From a checkpoint of a small mixture-of-experts model trained on Wikipedia.
Size: width 448, vocabulary 4396, 50.7M parameters.
Experts: 16 experts in each of 14 layers, 176 GELU neurons an expert, 2 picks a token.
Training: a variant of Adam for the experts, 429M tokens, 5708 steps.
Below are experts of layer 5 (counted from 0) of a mixture-of-experts language model. Rows are named router (the router's row for the expert), up (a neuron's input weights, with its number) and show model dimensions 112-223. Each number is 128 + 32 x the weight over its row's rms, rounded and kept within 0 to 255.
Before each expert's rows: "mostly gets" lists some tokens that are sent to it at least half of the time; "gets" lists some tokens that make up at least twice as much of what it gets as of all text. This comes from a sample of Wikipedia text that the model never trained on. Tokens count by the router's weight.

# expert 10
mostly gets: "C", "R", " N", "S", " I", " S"
gets: " S", " M", " N", " B", " G", " K"
router [163 135 115 118 145 108  96 124 145 103 180 118 113 105 119 194 110  95  57 123 108 122 169 151 158 103 126 154 106 147 164 116 153 172 100  81 131 118 107 153 133 198 135 103 114 208 129 119 167 165 125 112 149 120 156 102 123 109 162 150  95  94 150 142 166  88 145 145 131 155 156 105  96  63 117 107 111 144 110 195 137  73 131 131 106 119 115 129 102 103  99  75 160 129  92  70 138 170 192 152 129 177 179 122 134  94 189 137 147 127 152  77]
up0 [ 86 115  51 154 189 140 129  67 156  92 176 176 114 152 142 114 135 130  84 111 134 157 158 137 114 178 121 101 151 197 159 128 141 165  41 162 126 111 131 104 104 149 156 137 114 143 196  96  98 100 128 128 123 134 167 113 182 146 148 106 102  98 116 155 101 120 153 100 128  68 104 102  96 109 143 135  87 151 119 153  95 137 112 131 120  94 151 142 133 202  96 160 169 127  98  82 125 104 170 126 139 141 135 109 132 126 131  77 101 107 127 131]
up1 [115 138 111 136 120 141 166 136 153 175  91  74 139 119  98 171  92 103 110 110 163 202  84 165 132  96 130 101 117 150 135 118 140 136 116 155 120  60   6 114 110 130 122 144 136  98 128 137 184 159 150 126 144  74 136 156 186 133  79 108 167 152  63  97 150  96 128  94 132 142 151 106  88 129 158 119 135  70 167 103 123 141 105 141 118 134 152  98  79 144 113 158 154 111  85 112 127 129 117  99 143 141 212 152 123 136 176 118 112 193 169  75]
up2 [125 102 111 154 141 172 147 111 119 168 102 144 129 159 106 121 159 144 105  84 151 122 134 122 116 209 118 170 157 127 114 112 145 169  94  83  89  86 138 132 119 104 103 169 161  93 173 132 107 108 179 126 191  91 156 160 124 140 110 149 132  97  94 126 155 129 103 113 218 199 163 127 161 172  88 180 153  87  91 105 117 123  86 116 129 103 162 116 168 213 220 100  88 141 105 104 149 196 125 104 148 163 129 121  77 154 147 122 160 170 112 112]
up3 [137  92 156 151 142 104 120 147 163  51 110 172 136 149 129 166  78 121 188 137  96 105 111 100 136 132  99 137 148  85 106 118 176 106 140  88 173 220 140  48 114 103 108  82 155 203 148  73 153  82 147  85  86 145 198  92  98  99 144 138  56 113 113 117 122 107 142 159 146  87 141  98 174 118 174 118 173 199 188 152 127 138 103 195 149  89 156 115  68 102  92  79 103 106  76 113 119 123 165 192 137 128 154 137 158 125  97 104 109 115 158 109]
up4 [ 86  92 122  85 118 146 182 171 127 175  90 111 105 135 159 199 106 103 169 104 149  75 101  90  91  68 106 152 138 130 129 150  99 176  61 123 104 138 142  87 115  59 139 105 135  87  94  65 143 173 137  91 184 129 136 156 126 127 103 112  87 133  72 122 147  85 128 129 172 186 177 104  90  84 191 109 114 135  70 131  89 165 152 130 100 110  57 168 159 133 137 147 107 151 117 106 149 119 139 131 155 198 137  86 103 122 165 116 126 133 208 170]
up5 [ 85  92 103 133 133 116 170 101 150 138 109 164 124 111 189 113  53  89  54 139 187 100  57 162  79 137 113 156 123 177 158 189  95 122 112 123  90 133  94  88 121  76 151  92 100 130 110 100 108 122 138 146 124 147 119 139 169 124 112  86 125 117 134 146 106  60 128  94 133 133 136 121  57 106 119 135 129 108  88  94 108 115 145 153 133 162  67 143 130  85 137 112 113 130 163 139 194 130 147  95 176 103 110 132  85  88 131 145  65 117 179 180]
up6 [117 147 119 125 155 145 163  53 126  91 136 129 122 122 137 159 151 134 108 112 142 101 133 112  89 140 120 142 135 124 170 152 100 139 163 130 156 140  67 132  94 155 123 118 127 123 199 102  91  86 108 121 105 197 159 111  94  59  97 133 154 145 139 173 131 139 109 105 174 141 201 127 176 107 110 142 133 181 143 170 166 156  84 135  80 135 175 114 141 117  87 100 160  99 141 110 132 106 138 115 130  89 143 116 149  63 114 177  88 127 126 120]
up7 [134 113 140 147 132  90 158  88 163 149 168 180 133  95  60 165 125 107 113  98 123 167  77 162  86 144 118 128  92 106 130 109 105 178  98 108  63 141 130 149 131 120 147 170 125 182 134 119  99 124  95 144 100 134 177  92  89 130  93 169 144  81  89  82 190 116 124 110 150 157  87  56 125 146  97 124 123 110 110 125 149 119 160 164 150 182 152 143 104 125 136  97  93  94 138  79 139 128 185 107 177  91 110 147 122 137 163 169 134 162 124 135]
up8 [153 116 110 114  80 109 127  83 136 146 102 108 154 103 140 172 129 135 140 134 103 108  67  80 142 131 128 112 150 117 122 140 190 128 145 164 131 138 144  81 157  78 147 116 102 150 175 128 123 182 142  79 160  63 140 149 141 121 144 103 131 109 118 126 105  76 135  68 127 183 161 117  81 130 119 133 134  95 175 130 146 136 156 144  81  82 112 113 137 168 121  99 131 124 134 132  97 102 150 172 143 117  96  59 135 189 144  98 114  97 168 171]
up9 [148 123  89 154  90 103 199 147 132 143  98 118 179 140 182 175 111 149 102 143 172 193  98 155 128  98 120 168 131  81  84 135 161 153  93  68 130 101 194 126 129 115 170 122 137 111 103 132 101 162 148 110  96  63 117 136 167  93 137 143 168 101 145 116 168 189 134  92 135 165 184 170 159 159 144 145 139 157 182 129 119 158 185 175  89 115  57  64 123 174 162 158 146  86  91 132  93 106 153  90 153 111 139 104 115 153 141  89 145  88 103 152]
up10 [ 90 144 121 114 134 142 179  58  97 120  87 145 127 178 116 189 141 112 118  77 177 125 154 121 103 107 160 173 150 140  93 185 102 131 147 133  70 143 186 140 105 137 127 103 160 190 111 117  88 161 148  99  95  98 173 118 110 104 131 136  82 120 133 137 135 145 108 104 103 150 149  73  97 145  86 145 136 139 191 158 144 137  87 161 129 105 114 118 116 171 107  89 183  86 115 173 153 142 167 144 134  61 177 147 179  96  97 143 111  92 126 161]
up11 [ 93 135 157 137 138 157 115 112 167  92 145 130 125 120 142 131 105 180 112  96 127 186 142  80 132 120 159 114 140 146 113 101 129 130 104 180 124 104 139 171 133 121 133 111 116 186 175 134 113 124  96 140 141 111 165  97 228  94 135 167 103 157 156 125 125 142 121 158 111 148  92  99 115  80 114 156 110  95 153  98 138 112 123 142  69 147  96  57 138  98 110  89  89 105 130 111  73 112 138  63 121 148 105  64 169 113 180 127  97 144 176 150]
up12 [141 122 137 170 176  84  83 106 125 142 167 119  99  83  63 109  90 175 102 105 115 168  93 125 154  91 161 173 123 109 127  75 115 126 132  38 119 136 110 170 133 166  66 154 128 162 168 187 123 143  98 133 186 156 134 174 141 121 150 169 159 103 139 142 161  73 171  81 131 131 200  53  86 128 142 109 167  96 138 139 102 144 152 159 129  81 134  89  82 220 133 111  97 165 137  59 138  95 239 141 186 131 104  90 113 127 156 109 135  91 133 127]
up13 [129 139 107 113 153  85 143 116  91  97 114 152 155 130  82 113 125 114 112 145  82 159 140 155 119 151 173 112 110 158 166 147 115 127 119 148 106 119 141 169 162 191 130 112 105 129 144 135 200 132 121 154 128 104 176 144 159 109 142 192 125  87  85 139 126 108  88 143 149 160  72  91 107 144 135 118 131  92 111 127 131  91 123  65 193 103 111  87  53 166  61  48 147  80 160 116  95 138 180 137 133 137 190 127 172 117 109 131 120  35 154 155]
up14 [153 127 104 139  98 138 115  99 145 145 132  51  96 116  88 130 158 121 157 117 179 138 111 160 118 135 151 189  54 170 112  78  67 168 129 133 158  62 134 132 141 123 190  96 127 170 142  73  87  99 142 118 120 141 135  68  92 153 101 119 148 134 141  79 155  98 109  78 127 175 166 120 100 108  86 136 102 122 106 133 125 142 137 167 144 117  99 113 102 159 135 191 147  57 108 135 175 157 163 196 143 147 115 114 143 105 144  94 178 147 123 141]
up15 [163 107 104 117  82 108 148 130 124  99 174 142 154  94 114 142 154 126  83 106 110 119 160 117 106 114 108 140  90 123 112 100  98  94 149 102 157 150  66  84 119 105 158  79 105 117 178  84 118 138 133 138  63 112 219 151 108  35 148 160 120 142 117 108 156 123 134 163 127 100 170 106 171 126 144 127 121 181  96 110 128 115 125 191 155 154 166  73  72 145  96  47  95  81 123 150 146 133 138  93 125  55 140 128 121 115 148 140 173 188 132 124]
up16 [105  63 103 119 135 105 154 104  90 106  92 128 150 171 157 148 133 126 125 110  71 131 145 139 124 148 166 142 155 157 122 134 119 170 110  85 164  84 129 151 131 169  99 113  90 170 118  83 198 137 143 204 119  69 176 120 169 124 103 203 153  96  48  96 116 137  80 104 107 107 101  96 203 116  83 149 134 192 162 119 186 134 138 112 133 147  98 113 115 165 105 120 124 111  97 126 129 136 172 135 104  94 186 158 178  82 158 186 157  65 161 150]
up17 [116 120 134 168 105 124 142 126  70 117 138 131 121 139 172 187 110  95 112  80  73 132 149 148  94 110 123 160  90 140 126 119 129  73 151 139 127 164 106 146 125 108 102 118  83 145 117 152 159 179 117 153 114 150 144 126 149 124 130 141 136 157 148 130 131 141 121 130 160 117 166  72 141 134 147 139 100 124 193 146 175 109 136  99 107 117  80  91 150 140  88 129 177 118  93 143  99 132 182 106 107  91 152 158 123  96 114 111 176 103 102 128]
up18 [129 102 163 115 128 139 155 129 109 103 176 136 151 137 142 146 149 103  92 131 161 143 126 133 112 141 156 156  82 111 138 138 167 108  84  73 137  81 160 160 185 149 146  87 107  97  78  83 176  92 165 134 123 178 165 130  34 203 114 150 113 166 172 102 143 110 170 102 106 102 137  95 102  92  86  92 133 148 170 141 181 125  91 123 165 190  65 154 132  77  71 129 139  98 168 124  95 115 180 165 135 142  70 118 189  91 147 117 119  39 141 134]
up19 [ 96 121 169 146 100  97 104 129 123  82 143 161 168 112  78 125 125 118  60 172 154 143  97 114  73 151 124 139 140 123 123 141 135 143 141 119 130 131 132 207 154 125  96 150  98  88  95 111 104 153 156 206 156 100  82  69 165  40 137 149 112  92 124  94 186  88 123 115 130 148 172 131 139  99 134  56  73  97 164 144 171 159 109 113  80 151 115 132 136 144 138 150 151 150  76  84 114 124 102 152 129  73 103 138 152 169 131  92  79  22 108  78]
up20 [129 103 119 159 130 100 135 123 137 124 152 184 120  82 137 167 146 114 162  84 166 147 118 139 153 145 149  94 108 175 126 125 111 106  61  87 122  50 156 152 120 134  75 102 149 143  96 101 157 159 127 120 142  92 132  71 165  63 152 148 129 133  97 136 112 129 100 176 132 192 128 134 123 128 112 121  97 138 131 144 181 128 156 105 102 116 110 197 146  87  94  64 106 193 123 138 119 112 134  67 141 100 129  49 117  73 164  96  96 178 134 106]
up21 [132 116 131 140 136  82 166 176 119 145 101 129 164 132  68 138 147  96  81 152 143 170 148 167 152 140 104 119 112 137  98 168  90  94 100 127 149  57 153 153 173 152 101 139  97 115 197 178 136 116 192 141 102 149 139 145  97 100  88 168 194  85 153  98 113  92 109 163 163 132 172  95 160 157 120 178 120 109 100 138 164  93 147 107 146 111 167 161 159 136  96  97 113 160 132  92 164 111 152 162 145  72 140 130 134 154 178  81  68  92 146 151]
up22 [103 165 117 141 137 132  99 129 116 130 152 146 123  65 103 154 118 129 128 162 110 135 118 105 121 119 143  86 168 167 103  90 119 118  93 161 120 137  91 137 111 130 169  82 105 168 125 114 124 137  93 151 109 139 162 165 178 130 133  99 102 103  74 134 168 131 129 123 124 159 155 154 105 136 159  64 135 162 113  98 163 134 140 121 172 165  97 106  54  55 118 127 178  73  86 133 141 127 185 121 160 128 163 186 172 162 138 130 184 102  96 107]
up23 [ 89 114 126 136  81 187 154 133 127 131  93  90 211 104 122 167 150 106 103 146 137 126 132 144 119 104 170 138 170  99 151 114 115 176 137  96  76 145  89 123  99 110  94 122 144 112 137  98 130 135 156 116 136 137 111  66 148 136  79 198 131 166  83  94 199  87 134 132 194 151 140 114 112 144 178 124 146  64  76 162 118 173 194  74 167 135 123 149 133 120 158 182 108 167 107 161 139 166 117 108 140 107 119 117 146 114 118 146  98  88  95 122]
up24 [132  82  55 183 108 126 131  78 122  69 169 155 105  97 127 154 104 129 132 125 103 183 119 113  83 166 133  89 132 128 143 152 122 136 103 108  83  84  84 147 105 118 104 187  93 154 173  93  72  75 134 115 153 152 139  95 155  90 112 124 108 147 166 171  97 181 141 153 138 131 137  38 167 139 119 138 122 143 168  85 138  96 112 146 156 139 128 121  97 109 136  92 147  71 109  92 170 117 141 158 117  86 118 146 144  65 147 124  98 106 123 115]
up25 [174 163 144 154 138 173 111 106  85 115  79 117 117 116  87 137 125 115 130 125 161  78  93 111 116 158 145  77 145 129 127 139 113 151 103 128 125 125 140 139  80 126 128  96 107 150 189 147 105 154 112 128 166  91 121  46 160 106 133  95 158  95 143 152 178  83  85  82 154 116 137 121 129 101 113 114 142 154 147 118  89 209 151 125 136  72 109 140 121 120 119  95 128  81 127 101 143 131 146  82 153 111 176  89 140 165 130 158 107  95 196 121]
up26 [192 117 141 128 138  88 162  83 129 123 190 147 147 119 137 127  78  94 129 117 161 196  99 174 120 154 137 121  86 148 102 165 121 133  90 169 105 149 116  98 155  84 118 166 106 150  87 120 139 140 134 136 116 132 186 119 133 149 101 186  85 108 175 106 109  86 153 125 132 176 149  62 111 124 136 135 145 135 185 171  88 110 138  90 127  64 120 103 104  78 107 107 131 138 204  94 143  76 178 159  82 183 165  62 151 140 127  56 117 121 175 133]
up27 [127 153  63 144  77 134  74 120 119 190 101 146  21 120 127 136 129  88 160 108 147 107  83  71 112 150  93  85 115 109 134 101 144 108 144 160  89 148 106 127  95  94 130 144 119 194 138 132 150 218 113 153 128  98  93 123 157  80 118 114  32 129 147 125 176 113  78 126 145 152  39 119 146 142  77 140 135 108 105 116 150  62 157 166 122  89 140 126  64 144  76 111 139 133  89 140 155  97 202 149 126 100 134 188 145  97 126 112 168 116 130 124]
up28 [153 197 154 123 154 142 166  87 102 121  93 112 103 162 129 169 138  54 140 121 139 111 116 149  77  86 113  77 106  64 118 164 122 139 161  79 100 160 103 184  90  96  62 158 100 133 103  90  83  95 142 101 106 128 143  78 157 107 131 154 130  59 127 130 144  70 129 101 146 135  83  81 149  95 146 135  97 104 140 101 182 134 150 175 156 113 124 187 122 156 118  84  85 121 121  77 162  87 149 135 206 123 167 115 113 109 145 137 119  54 118 152]